config.toml
num_hidden_layers = 9
n_experts = 128
d_shared_expert = 0
n_empty_slots = 64
init_std_router = 0.00847
head_dim = 64
vocab_size = 4641
norm_eps = 1e-05
lr_mult_o = 1.5
batch_tokens = 131072
max_steps = 5023
Below are experts of layer 6 (counted from 0) of a mixture-of-experts language model. Rows are named router (the router's row for the expert), gate (a neuron's input weights, with its number), up (a neuron's input weights, with its number), down (a neuron's output weights, with its number) and show model dimensions 0-127. Each number is 128 + 32 x the weight over its row's rms, rounded and kept within 0 to 255.
Before each expert's rows: a language model's description of what the expert responds to. This comes from a sample of Wikipedia text that the model never trained on.

# expert 15
What it handles: Compass and place words. Direction and place-name words like North, South, east, United, City and Central, often in "United States" or "moved east".
router [ 88 160  72 139 138 130 110 109 102  93 111 148 103 151 164 105 128 148 119 156 136 126 105  33 100 154 177  75 114  97 193 123 153 118 159 141 129  62 178 118  77 152 117 151 127 140 112 103 131  91 160 119 115 115 139 143 138 164 146  68 105  79 139 139 131 118 117 193 134 140 131  84  97 124 154 130 101 135 127 131 132 108  99 117 121 116 104 141 142 141 104 163 139 160 182 151  96 101 134 162 130 104  23  95 148 118  85 193 132  83  57 118 114  68 138 115 116 173 138  99 168 160 110 118  84  35 128  80]
gate5 [141 119 192  90 180  98 122  97 164 172 167 111 160 129 136 155 135 173 132  71 126 156 103  83  92 139 183  58  96 147 116 124 130 159 163 137  62 120  94 149 163 173 145 132  95 130 137  34 114 120 132  99 138 186 125 122 107 133 100 174 139  98 157 145 140  90  89 168 124 131 147 136  88 137 125 147 108  85  90 136 131  96  95 111 112 140 148 170 194 123 160 142 153 148  85 127 133 117 135 111  84 166 161  99  94  92  80 161 196 113  74 135 129  85  94 105  97 124  59 158 134 110 119  96 203  95 145 126]
up5 [ 74  93  94 154  84  75  75  94 140 109 124 100  70 158 131 104 176 105 105 183 122 113 154  99 138  80  98 143 105 137  93 112 138 109 136 134 151 122 131  63  95 161 117 105 101 131 153 135 159 120 104  93 177 102 165 140 107 139 125 129  59 143  91 187 128 145 186  90 188 162 135 141 101 129 146  98 162 177 148  49 108 145 170 154 121 144 163 116  89 142 130 113 132  97  94 101 116 131 166 163 172 156  52  76 204  97 136 141  89  79 114 115 135 130 159 164 176 158 146 134 147 142 103  98  75 114 115 104]
down5 [157 156 104 195 107 114 145 136 149 133 131 127 134 107  54 147 104 122 134 148  89 103 142 101 112  79 122 116 186  97 192 146 108 102 136 128 160 131 113 123 184 149 122 183 143  49 102 130 111 135 186 112  85 157 146  65  98  99 137 167 125 168  62 144 112 141 143 122  94 149 111 119 182  63 123 109 103 147 121 103 133  86 177  79 107 114 112 164  87  91  48 130 166 107 121 173  87 174 120 178 199 138 134 135  88 109 116 155 102 157 136  92 123 132  97 117 175  96 123 118 181 130 176 176 151 128 148 131]

# expert 58
What it handles: Table and list symbols. Symbols, digits and short connectors inside tables, statistics and references, such as /, &, ?, vs, decimal digits, of.
router [ 93 104  84 127  88  99 120 151 124  96 188  98 141 145 144  75 143 161 161 117 183 121 190  84 101  82 143 145 113 156  83 129 146 164  85 149 136  77 170 149 146 146  99  97 133 152 136 142  85 160 155 152 169 109  73 150  76 112 127 102 102  95 124 165 171 159 157 169 109 184 166 100 154  94 138 112 101 143  97  94 158  93  98  82  52 100 143 141  96 141  94 110 127 134  83 159 114 101 126 185 176  98 119 122 139 181  89 138 173 162  91 101 127  94 149  99 132 166 116  82 113 164 194 141  93  84 166 102]
gate5 [153 181 111 183 165 139 105 120 142  90 111 100 130 112  83  67 141 107 116 105 121 123  90 119 150  78 188 102 100 119 135 183 101 121 107 179 104  76 126 136 128 138 121 123  59  95  97  58 140 158 127 120 123  76 125 210 120 146 131 144 113 105 140  82 123 195 129 153 119 125 200 118 165 161 147 109 102 129 112 155 120 131 144 135 109  94  88 144  82 134 104 117 141 121 156 178  96 125 161 114 106  96 127  51  89 177 141 146 192 115 113 181 129  54 144 141  58 118 166 186 111 145  92 114  95 132 131 143]
up5 [ 60 140 192 135 145  92  49 199 169 143 145 149 122  96 148  94 141 126 101 123 113 144 176 158  98 109 120 124 146  56  74 107 151  92 174 164 124  94 152  86 184 100 100  94  96 109 111  86 115 157 148 197 146 122  96 113 130 169 176 140 132 134 149 135 142 129 158 158 120 111 136  95  52 104 111  59  68  91 127  89  96 146 175 104  85 121 191  84  94 125 174 132 142  90 173 111 137 122 130 171 110 133 124  99 119 112  83 108 149 130  87 123 136 112 158  95  78 116 114 123  98 116  89 149 129 101 119  90]
down5 [142 120 142 125 154  81 104 153 190 147  89 201 139 130 112  55 178 174 143 103 144 136 131  76 138 106 106 138 109 146  87 127 118 152 148 137 149 188 120 104 136 130 174  99 136 117  58 130 144 145 123 179 136 128 103 207 138 120 102  82 147 135 156 173 136 116 118 139 178 140 152  96 134 162  87 141 134 118 131 125 126 125 119 150  97 133 127 214 143 131 180 158 156 107  93 163 217 171 154 187 115 122 155 154 149 124  99 175 147 142 153  83 130 120 204  75 168 133 156 137 132  74 201 119 104 111 155 124]

# expert 26
What it handles: Adjective suffix endings. Word-final adjective and noun suffix pieces like ary, ical, ious, inal completing words such as elementary, criminal, amphibious, legislative.
router [115 157 120 132 152  89  93 164 148 123 142 118 113 175 147  95 102 147 146  80 169 158 106 132 128  99 102 113 138 174 142 150 115  99 127 149 141  84 189 155 119 131 128 189 123  97 195 150 147 122 126 138 105 138  48 117 137 130 112  79 144  90 146 121 177 170 193 144  17 173 128 141 132 140 159  66 158 120 147 128 167 152  92 115 124 141 159 119 155 151 118  80 144 135 118 150  53 129 151 159 120  82  50 126 124 175 122 205 182  92  84 156 128 176 127 154 109 183 114 145 147 114 101 120 108  93 149 136]
gate2 [ 93 133 126 168 163 118 121 122 143 129  89 101  77 129 115 102 154  71 161 125 205 144  98 126 147  73  75 166 155 159 135 130 156 131  96 187 112 109  98 130 114  74 158 150 106 140 145 126 102 124 103 163 124 144  93 147 115 128 103  96 194 160 119  81 168 175 136 125 102 153 117 101  70 160 136  99 160 132  53  75  71 139 146  97 124 140 120 102 143 102  87  95 152  93 148 147  99 109 176 115 201 146 136 158  77 135 132 192 136  71 135 136 129 114  41 164  85 130 126 139 144 146 130  43 113 113 143 106]
up2 [125  86  90 119 144 129 105 147 118  96 136  74 161 140 137 101  86 158 126  98 121 152 102 131 182  86 136 189 115 125 115 114 144 143 211  80  99  74 163 172 115  48 135  84 124 159 133 125 141 104 211 132  93 142 105 174  75 101 107  99  51  99 151 103 140 153 161 121 122 182  98 130 132 120 107 131  86 113 142  88 112 148 120 170 103 128 106 120 140 147 122 105 131 177  66  90 162 124 124 122 172  88 107 119 158 123  53  74 206 193  94 140 138 138 103 134 157 125 141 122  90 132 139 174 117 136 125  95]
down2 [163 148 108 171 105  77 157 136 124 111 117 162 167 191  99 144 156 136  86  97 223 111 143 127  73 134 119 125 107  86 134 134 116 127  92 125 160 125 168 137 120 175 135  92  77 143 128  95  90 110  83 102 128 122 144 115 132 199 125 107 151 141 125 193 178 169 106 176 131 139 204  50 200 107 152 144 158 115 117 133 135 115  91 122 122 135 121 100  55 116 105 116 140 165 156 157  95 101 170 109 128 117 169 108 127 154 143 133 113  97  92  98 104 134 102 188 129 103  90 173  98 120 148 119  97  51 183 120]

# expert 52
What it handles: Prepositions in dates and credits. Prepositions and separators before dates, places or durations in lists and track listings, such as in, on, through, from, dashes, colons.
router [114 118  87 115  75 111 115 136 128  99 205  80 125 146 149  82 145 130 147  92 161 127 188  99 101  89 153 141 148 148  93 136 164 144  84 158 128  83 163 168 139 146  85 107 127 132 133 152  81 181 173 144 159 106  87 164  86  99 123 109 103  95 141 178 161 153 139 161 101 179 166 123 144  76 161 111  88 129  96  98 159  81  98  85  51  85 133 134 102 140  94 129 123 138 100 148 100  97 139 191 175 106 113 118 131 187  84 139 173 173  95 105 126  78 160  96 146 153 119  96 113 165 191 123 101  89 166  96]
gate2 [141 161 108 137  82  71 139 125 127 103 178  87  89 205  83 112 153 140 144 164 151  26 118 119  99 170 148 133 144 147 178 157 145  54  96 141 135  68  92  60 151  89 136  97 108 145 174 166 102 146 125 136 104 184 105 129 130 118 113 173 110 129 123 120 172 123 149 164 127  92 158  98 115 167 144 153 123 148 146  94 162 103 170 119 163 123 150  89 123 100  97 132 142 134 143 193 175 130 109  85 115  49 157 108 134 154 140 124 112 127 139 131 166 182 107 126 174 135 120 141  79 164 127 110  90 109 100 200]
up2 [160  60 140 164 133 156 106 109 142  82 119 194 128 186 113 177 178 117 105 171 117 182 160 151 127 149 121 118 138 130 110 150 115 127 154 204 125 110 162 176 103 117  91 124 114 111 158 137 147 167 175 141  98 227 166 100 110 174 144 115  84 102 180 151 163 128  73 103 140 133 128 124  79 135 142 110 196 102 128 120 146 168 119 107 118  88 114 126 169 174 125 124  96 152 130 172 122  89 136 110  92 104 140 119  98 128  73 143 134  79 131 114 148  75 124 169 117 178  95 175 114 204  96 103 168 123  79 119]
down2 [ 79 142 103 132 199 169 106 117 120 124 115 153 107 136 159 127 196 140 164 155  62  92 166 174 182 156 115 126  79 108 155  78 166 144 120 110 141 177  97 156 135 149 184 115 135 137  96 184 135  97 137 159 117  96 124 127 144 152  92  89 165 135 128 118 172 151 174 109  90 134  89 148 108  66 108 135 156 158 149 115 151 167 140 109 157 108 181 152 204 137  87 142  73 213 165 179  93 125 117  65 176 103 119 147 122 157  72 150  97 139 154 173 126 113  68 140 120 115 169 129  98 126 141 132 144 116 124 102]

# expert 61
What it handles: Leading digit of years. First digit 1 of years and numbers after in, b. or a space, e.g. 1853, 1960, plus during, according, from.
router [114 110  83 105  80 100 113 130 127 111 213  87 125 144 149  83 135 146 151  87 162 141 182 100 102  84 150 162 146 135  87 133 162 143  89 166 131  85 155 168 155 135  82  98 122 143 133 145  81 181 159 135 155 107  90 151  85  98 129 106 106  94 140 174 143 154 142 154 105 187 165 106 145  84 155 102  84 112  90  86 154  89 101  81  53  88 132 132 118 118  83 120 123 136 102 151  96  99 138 190 181 111 114 106 137 181  89 140 171 164  95 103 131  81 165  99 136 155 118  95 108 159 189 140  96  77 169  97]
gate7 [175 143  74 119  51 190 118 201 160 115 173 139 102 219 143 129 168 119 169 131 117 113 104 120 119 119 181 147 157 122  71 128 183 105 102 124 145 108 140 176 103 157  98 200 127  50 162 105 148 143 100 134 150  82 131 120 173 181 124 147 144 120 121 132 130 128 112  95 137 100 128  94 162  92 148 111 156 137 186 104 121 114 116 168 177 154 142  88 142 124 153 105 151 111 152 163 113 123 121 172  66 141 119 110 101 147 163  87 124 102  33 149 138  78 120 160  85 144 141 155 154  83 139 117 139 141 130 103]
up7 [180 157 103 144  92 127 173 122 118 102 130 174 140 146 127 152 133 138 121 168 122 137 167  65 178 148 142 174 195 141 104 138 117 159  85 204 139 168 165 191 111 171 167  96 116 137 175  96 134  98 128 146 115 114 119 139 104 127 101 194 160 181 137 151 107  68 126 146 148 190 135 102 146  93 160 185 115 122  99 117 138 138 125 168 151 140 144 169 171  86 161  97 136 101 120 126  79  98 154 166  82 187 103 129 117 175 172 129 136 141  43  96 185 157 124 132 104  96 131 109 184 130 100 139  68 137 123 144]
down7 [152 193  59 122 113 152 180 130 136 116 117 171  81 127 164  68 167 127 140  98 150 124 117 199 101 114  92 130 117 196 160 130 114 136 137 171 136  89 146 116 156 116 126 154  91 129 127  64 172 155 107 107 171 133 193 181 151 164  73 154 126 108 188 153 113  81 140  68 122 140 164 164 155 121  78 111 179 114  97  82 116 143 139 142 127 123  99 149 126 126 115 124 149 119  59  88 130  88 131  95 155  98 114 155  81 142 112 188  91 156 132  86 114 123  84 135 177  96 166 116 139 170 161 115  75  88 105 116]

# expert 43
What it handles: Nationality and institution adjectives. Adjectives and endings inside names of organizations, e.g. American, German, Polit(ical), N(atural), and of in National Register of.
router [156 117  90 189 126  87  94 187 118 168 118  82 139 213 116  88 137 158 177 160 160 135 115  57  74  96 148 124 127 139 115 134 144 127 109 127 148  50 181 130 181 133 137 158 148 128 186 147 125 168 100 107 174 152 101 111 122 102  78 123 134  84 130 143 141 137 174 154  89 160 116 120 109 160 164  88 123 104 113 133 190 117 127 102 157 172 104 108 134 142 147 145 141  95 150 138  74 122 176 134 131 108  31  61 113 129 130 182 159 130 107 118 172 130 134 123 134 168 156 159 165 168  98 163 120  81 135  88]
gate2 [ 87 134  99 102 102 143 162 109 187 146 172 158 174 132 140  58 130 146 132 164  93 151 139 150 127 140  87  87 117 194 102 109 112  74 133 180  86 161 117  83  95 119 152 113  75 155 148 127 123 108 145 113 155 155 131  85 147 116 121  87 131 158 142  94  59 131  69 130 152 100 134 113 146 100 104 136 117 176 160 129  64 171 106  75 147 157 117 117 148 128  92 151 126  35 175 151  80 165 207 151 167 107 129 131 194 122 125 142 138 117 133 109 139 171 177 148 123 118 140 142 122  77 116 147  79  89 186 108]
up2 [131 199  75 184 188  81 108  97 122 137 138 159 199 191 102  91 134 115 137 163 168 152 145 120 130 143 101  91 141 112 113 129  93 136 102 117 111 113 145 136 159  84 141 108 125 183 169 164 164 124  86  85 126 192  87 152 169 123 171 149 146 135  81  69  68 143 152 137  96  98 118 169 138 167 151 117 111 120 125  92  67 154 163 136 122 116 102 154 152 152 166 104 118  60 147  80 186 113  79 140 143 127 159 127 115 120 117 117 129 117 161 107 131 110 132 121 156 150 196 173  53 142 141 112 117 193 110 166]
down2 [ 97  85 169 133 141 107  80 115 160 216  90 148 164 105 114 184  91  91 127  66 150 106 129 117 100  99 131 154  92 168 136 181 130 127 122 133  73 115 119 152 149 182 113 155 129  54 138 154 189  95  75 138 103 164 139  93  44 118 158 112 126 139 140 177 111 111 139 121 122 138  65 120  77 134 110 130 147 176 140 144  81 115 132 145  97 144 125 169  95 122 193 170 138 121 116 158 166  95  93  82 160 104 140 120 129 155 124 151 115 183 103 223 132 154 150 172 147 107 138 164 126 129 128 110 125 142 179 107]